config.yaml
hidden_size: 224
n_experts: 128
d_shared_expert: 128
normalize_top_k: false
balance_bias: false
lr_router: 0.00155
tie_word_embeddings: true
optimizer: "adam_variant"
max_seq_len: 512
train_tokens: 496600000
max_steps: 4775
Below are experts of layer 6 (counted from 0) of a mixture-of-experts language model. Rows are named router (the router's row for the expert) and show model dimensions 0-223. Each number is 128 + 24 x the weight over its row's rms, rounded and kept within 0 to 255.
Before each expert's rows: "comes before" lists some tokens at least twice as common just after its tokens as in all text. This comes from a sample of Wikipedia text that the model never trained on. Tokens count by the router's weight.

# expert 111
comes before: "–", " |", ".", ",", ")\n", ")"
router [124 121 110 127 154 119 114  92 146 115 144 131 145 114 102 129 118 117 141 136 148 153 162 134 130 160 120 123  99 111 141 112 118 137  72  93 125 154  88  78 111 108 107 127 121 149  86 141 153 124 119 124 163 107  57 131 111 128 148  82 101 165  99 101 156 107  99 160  97  96 166 103  58 135 105 152 112 133  94 159 100 106 121 143 140 126 112 157 121 102 119 103 134  99 146  85 123 137 135 144 118 153  80 116 138 126 143  88 109 157 160 116 159 167 161 123 116 104 124 115 110 136 162 107  77 160 151 112 134  84 120 150 142 125 130 132 139 162 120 107 152 142 119 113  94 112 138 119 185 132 146 133 140 125  95 138 135 173 133  90 119 101 116 131  96  74 122 146  72 118 141 152  83 135 122 117 132 123 146 132  77 133 109 137 121 144  94 138 141 109 161  92  83 117  94 121 130 164 100 136 165 171 106  93 155 119 128 143 136 123 111 136 108 144 127 118 140 150 108 103 137 148 115 109]

# expert 121
comes before: "0", "1", "|", "9", "2", "8"
router [ 92 112  77 144 126 114 115 128 104 119 139 124 113 126 111 163  88 145 103 137 158 119 139 146 116 137 123 131 104 121 147  79 120 107  93 112 107 143 117 142 109 118 143 119 145 176  80 154  91 164  98 101 125 128 102 116 153 138 133  80 122 143 105  98  95  95 112 136 131  98 169 105  83 166  95 133 127 156 119 179 171  89 109  85 131 134 108 109 133 111 123 102 121 107  88  95 151 134 136 150  97 150  91 130  94 129 105  87  89 130 100 103 141 161 146 116 117 124 126 166  76 167 115 100 131 117 159 127 139  97 130 155 108 101 143 149 102 146 106 100 109 154 125 121  84 144 153 128 115 129 151 156 135 117 146 112 138 142 129 101 126 146  95 101 132  62 119 128  74 127 100 129 109 105  95 111 116  86 103 143 108 153 109 104 123 138 132 116 150 150 150 115 132  98 103 115 114 134 110 132 159 123 111  69 158  84 154 113 131 108 101 109 143 136 159 133 175 169 155 129 144 140 137 120]

# expert 107
comes before: " the", " to", " in", " of", " a", " that"
router [181  88 140 149 117 131  88 109 122  88 165 145 167 166 136 153 140  75 105 132 114 171 158 153 146  98 142 126 115  74 114 158 106 113 122 171 126 145 107 122  88 136 127 172 149 120 120 144 137 181 154 153 129 178 117 103 168 153 124 132 118 110 133  97  95 159 127 125 104 105 144 132  98 159 105 124 108 113 167  98 156 117 120 100 165 154 137 128 175 173 107 123 113  89 107 141 125 151 148  95 123 182 104 127 134 108 114 138 120 168 121 147 130  97 105 126 125 105 151 167 144 104 117 148 151 148 153 161  94 135 153 145  98 155  90 137 105 128 134 100 133 143 126 147 121 117 117 139 133 139 143 129 135 109  99  96  79  86 115 147 158 112 121 164 139 118  85 120  93 145 140 126 156 124 146 114 160 105 122 138 160 123 149 116 145 100 116 125  98 144 136 109 163  90 127 103  90  88 158 144 129 139  89 117 158 107 150  87 147  92 123 136 105 136  91 133 130 124 147 106 135 140 115 160]

# expert 78
comes before: " and", " he", " the", ",", " but", " which"
router [107 122  82 130 146 137 163 125 118 133 160 133 135 117 144  84 118 158 106 120 121 145  85 116 134 121 144 112 136  81 101 143 127 117 105  94  74 130 138 103  88 158 140  98 146 105 119 159  92 134 119 139 110 148 136 112 121 116 145 140 131 125 120  96 138 126  92 138 110 163 183  92  94 121 125 131 146 110  95 152 115 131 113 114 115 153 108 129  93 150 106 158 124 112 164 149 129 144 114 118  96 120  81 157 134 132 141 100 161 163 127 143 116 121 115 102 136 139 140 109 129 122 122 152 157 140 166 125 104 142 160 112 135 126 102 135  94 124 129  80 113 130 128  94  59 144  97 118 172 130 129 152 123 138 150 135 122 100 128 102 100 103 164  84 150  52 131 114 100 110 134 137 160  99 136 130 125 144 131 149 104  87 135 170 113 139 140 104 104  96 115 115  90  84 128 113 126 138 102 183 108  94 112 120 170  79 121 141 118 170 130  98 145 131 152 111 129 151 180 165 184 167 142 128]

# expert 90
comes before: ";", "1", "5", "4", "3", " ("
router [ 87 107  95 123 161 114 124 100  96  83 142 112 124  94  93 148  80 158  81 110 155 121 124 145 112 138 136 106 100 132 151 100 114 116 100 129 117 117 120 131 113 113 117 108 133 179  82 132  84 148 121  82 123 120 100 138 158 150 117 100 114 158  99 102  90  91 111 145  98 103 142 112  92 132 142 122 122 154 103 117 139 114 150  99 141 140 125 133 138 110 128 113 121  92 120 107 150 126 155 145 122 134  94 145  58 127 102 111 110 148 109 116 145 160 134  90 112 133 108 163 108 129 114 118 113 160 173 134 160 105 131 143  90 116 158 163 109 159 114  91  98 179 105 113 109 145 147 138 138 132 125 140 138 137 149 133 132 126 148  91  86 157  82 113 110  77 132 143  91 168 114 137  84 125  88  99 140  87 124 117 102 124 106 129 145 133 135 126 131 101 146 135 108 100 143  89 108 162 109 154 165 166 111  98 162  97 114 136 146 123  93 106 111 105 173 152 165 154  96 123 114 146 146 118]

# expert 72
comes before: " The", "-", "|", " In", " It", " He"
router [110  96  93 131 116 109 141  86  94  84 139 151  86  79 123 134  90 166 150 131  94 143 152  95 119 152 131 131  82 173 114  97 113 144  93 128 114 129 155 100 107 153  99 122  84 109 138 165 126 152 107  97 103 109 147 126 153 136 123 141 152 137 102 132 145 144 132 146 162  84 148 126  81 134 130 117 155 165 115 140 132 128 115  89  96 102 141 136 130 154 132 162 115 118 122 123 133 104 108 105 101 127  73 172 114 119 144 126 161  92 100 121 179 125 118 114 125 140 137 114 121 163 147 134 137 101 162 110 134 118 128  99 146 120 159 152 130 173 153  88  96 164  86 103 135 131 111 109 135 105 122 152 130 152  98 115 112 121 144 116 147 154 112  98 148  74 127  94 129 115  90 122 133 115 102 147 153 129 184 113  97 120 152 118 152 103 178 108 112 148 136 112 126  74 146  85 124 102 109 134 152 131 109  94 158 119 146 147 109 132  90  93  90 138 146 161 133 128  94 141 143 144 101  99]

# expert 77
comes before: " ", " |", ":", " (", " MF", " |\n"
router [129 108 150 162 139 121  92  89 119 123 156 121 150  97  93 152 116 154  81 126 171 113 103 144 152 142 118 122 152 135 139 110  94  92 106 103  95 118 124 171 125 121 147 101 149 124  74 144  80 129 129 112 149 131  89 112 121 138 118  81 124 124 137 102 141 148 114 111 108  76 122  93  64 103 149 161 115 176 134 166 130 131 122 138 163 129 124 113  93  69 139 105 106  86 150 104 129 135 182 116 162 129  76 150  80 142 124 109 141  93 127 120 118 114 154 108 110 140 100 122 156 142 120 101 122 128 121 151 144  76 150 146  74 105 141 115 110 151 114 105 113 157 152  97 118 142 145 140 128 144 167 119 112 121 140 151 129 117 149 126 121  93 119 128  93 117  94 154  82 123 108 129 118 133 127 104 198 120 141 181 130 102 134 119 140 128 134 115 155 163 135 106 112 145 146  77 116 104 107 151 130 147 115 124 136  93 117 113 125 119 121  86 151 117 112 162 123 158 136 166 141 131 136 105]

# expert 81
comes before: " as", ",", " to", " in", " known", " of"
router [126 105 110 145 169  85 143 130 104 128 142 115 164 104 113 146 130 133 109 105 142 107 113 147 127 164 109 111 135  97 119 139 152 120 152 114 134 117  98  86  87 136 149 161 101 145 132 131  87 141 159 102  99 107 146 185 166 103 139 124 120  87 131  81 136 144 113 135 129 104 163  76 126 135  92 124 159 142 148 128 129 138 118 100 131 154 119 105 115 139 114 165 103 101 106 112 109 156 153  87 140 139  90 102 155 151 131 144 128 135 161 160  89  89 104 131 133 131 121 187  96 178 128 129 134 124 166 123 137 103 119 145  96 177 148 132 108 180 138  87 134 124  98 133  89 116 113  98 162 166 129 112 149 142 150 122 131 125  81 107 104  84 140 146 153 131 126  88 148 109 100 108 161 111 158 138 145 100  92 130 141 106  88 115 115 115 115 158 135 164 128 103 146 168 140 123  86 132 135 137 151 103 118 147 175 110 169 150 132 125 165 123 100 138 110 131 168 103 142 161  97 139 114  99]

# expert 87
comes before: ",", "\n", " (", " and", " de", ".\n\n"
router [112  82 128 124  99 102 115  71 158 114 121 112 153 165 145 156 112 149  95 152 159 165 112 181 171 113 151 128 115 103 154  89 111 175  96 168  97 117 101 118  96 103 117 132 153 129  76 117 160 139 173 100 123 152 170  91 139 136 120 123 120 133 142 136 150 140  98 121  95  99  97  62 142 145 133 131 161 106  94 115 132 138 154 105 102 136 106 118 110 138 102 123 137  96 126  89 116  91 102 124 136 149  90 145 101 147 115 124 103 115 161 143 178 128 114 152 120 167 172 111 123 163 109 133 167 137 146 133  96 106 145 140 149 132 132 118 122 150 135 118 131 114 124 138 117 163 110 126 128 152 129 152 140 114 141 136 150 126 125 156 118 120 107 137 127  86 148 139 108 123  93 113 166 126 121  84 153 136 123 178 163 101 151 131 155 125 145 106 122 171 109 159 170 171 138 105 144  94 156 112 155 157 139 130 127  86 132 108 130 103 130 102 146 154 123 162 103 132 157 168 157 132 142  91]

# expert 100
comes before: "1", "9", "0", "2", "–", ")"
router [ 82  99  87 148 138  94 119 105  93  99 148 151 106  88 102 148 101 128  94 121 167 136 139 127 154 125 134 138  97 118 130  89 121 126 111 123 123 144 126 176 108 120 140 127 153 159 101 156  92 165 126  90 136 113  95 119 154 148 150  85 109 142  86  91 126  80 115 139 102  86 146 109  69 143 115  99 125 149 135 143 132 106 152  87 137 131 108 131 113 110 115 105 135  98  92 112 162 119 141 150 113 114  90 136  90 145  94  82 129 140 116 108 151 165 167 127  89 136 106 165  94 144 122 120  94 157 153 156 140 110 134 150  98 108 168 154 150 153 100  75 111 156 110 129  79 135 144 126 133 108 131 137 146 142 137 106 131 127 139  92 104 138 105 140 113  76 138 126  91 142 101 115 108 132  99 109 135  77 111 125 114 137 101 130 141 114 126 120 134 164 172 139 113 103 124  95  88 144 102 134 162 145 109  80 138  89 126 113 137 110  83 103 130 143 164 146 148 151 112 127 129 154 143 135]

# expert 73
comes before: " was", " is", " had", " has", " are", " also"
router [152  83  91 123 159 116 100 152 117 130 108 120 151  80 118 159  94 131 102 101 141 104 135 126 162 148 109  99 134 100  81 122 107 118 102 112 141 129 130 123 106 115 147 153 150 141  91 147  97 158 161  86  98 127 122 105 146  91 102 120 147 110 149 150 109 137  98 153 122 114 138 129 141  84 121 100 160 131 117 122 111 142 128 113 117 161 133 117 136 131 137 168  90  83 136  88 111 147 158 100 145 145  79 102 109 128 137  85 105 114 152 168  71 101 110 108 132 161 111 165 132 137  86 117 118 128 138 155 167 114 126 148 130 162 125  82 121 153 121 135 144 136  84 140 121 108 162 114 130 152 118 111 140 154 124 109 130 105  87 164 124 104 163 116  96  86  96 127 120 118 147 100 137 133 177 166 113  94  97 121 119 107 122 106 135 102 102 169 132 127 148 158  99 131 183 157 135 148 157 142 137 143 116 140 109  95  88 138 135 164 146 124 125 168 137  97 167 126 141 159  94 168 112  92]

# expert 115
comes before: " of", " to", ",", " in", " that", "."
router [142 123 111 138 149 122 122 153  98 118 156 124 134 137  89 111 135  78 116 126 123 133 141 146 137 190 127 117  91 109 101 106 101 109 167  93 148  99 139 136 118 116 135 142 143 180 116  99 145  92 121 170 117 129  98 114 186 105 135 159 141 146 161  80  82 137 101 123 135 164 177 115  83 128 147 135 116 147 156 134 126 119 142 137 184 125 116  95 160 124 131 102 137  83 127 159 176 137 173  98 122 135  99 128 149 139  98 114  96 134 113 116 102 139 111 129 108 145  82  96 119 169  78 133  93 148 125 176  86 128 108 160  83 134 123 152 103 124 131  83  79 149 142 126 114 124 124 108 159 156 153 129 113 142 140 149 136 173 127 155 151 132 166 150 158 109 129 119 105 131 154 132 119 145 140 113 167  98 118  77 114 174 105 143 124 130 128 155 105  84 145 110 113 112 157 112 123 147 130 110 101 118  91 131 182 138 145 121 106 123  93 119 126 115 134 112 135 134 140 126 146 109 110 124]

# expert 105
comes before: "9", "0", "8", "5", "1", "3"
router [117  94 103 125 142  96 111 107  91  87 111 126 105  94  79 157 117 141 107 114 125 153 162 170 126 157 132 113 102 108 123  82 134 137  77 114 107 119  84 145 116 160 101 112 127 140  91 125 126 127 101 127 143 101 112 154 137 142 154  91 144 148  92  85 130  87 109 137 107  95 169 157  76 124 153 139 145 161 100 153 106 130 123  79 120 113 116 121 115 141 146 120 143  87 136 120 126 118 164 149 101 113  80 118  77 128 114 104  93 122 112 125 152 162 141 126 106 123 148 154 109 108 124 109 148 161 119 125 164 122 115 167  96 100 179 144 140 165 106  94  94 125 115 140  87 154 135 138 146 136 129 116 148 125 147 123 102 125 126  91 113 140 113 132  73  67 158 102  99 134  92 144  96 134 109 110 129 101 152 112 119 138 133 117 138 123 140 147 118 169 128 151  99 107 122  97 106 133  95 138 173 134  92 102 151 123 132 116 106  97  62  81 133 142 117 118 124 144 143 118 144 146 118 150]

# expert 79
comes before: " ", "-", "==", "|", "The", " —"
router [104  98  91 164 114 111 123 128 102  93 101 147  86  93 140 139 143 167 102  94 130 152 138 118 171 151 153 136  95  98 132 109 137 142  69 111 110 157 126 123 117 139 145 100 126 123 111 155 139 165 129  95 141 133 113  87 155 149 155 122 123 136 155  99 142 108 151 146 124 132 135 114  81 136 132 112 109 179 109 127 162 117 148  95 129 136  89 159 102 117 139 140 171  91 109 112 128 116 121 114 113 110  72 153  82 136 143  77 116 162 124  86 149 150 146 110  79 151 105 100 115 121 130 138  97 114 144 150 136 111 133 139 104 101 181 122 153 116 106  73 103 142  94  96  96 126 149 135 139  89 108 179 135 150 129 104 130 133 150 121  97 166 116  98  95  89 152 107  99 149  98 138 138 102 101 135 132 115 146 120 112 121  86 133 151 104 137  96 125 107 137  90 108  89 119 118 116 160 126 154 173 147 122  78 135 101 128 154 110 141 123 109 163 118 165 155 153 142 133 128 152 135 130 115]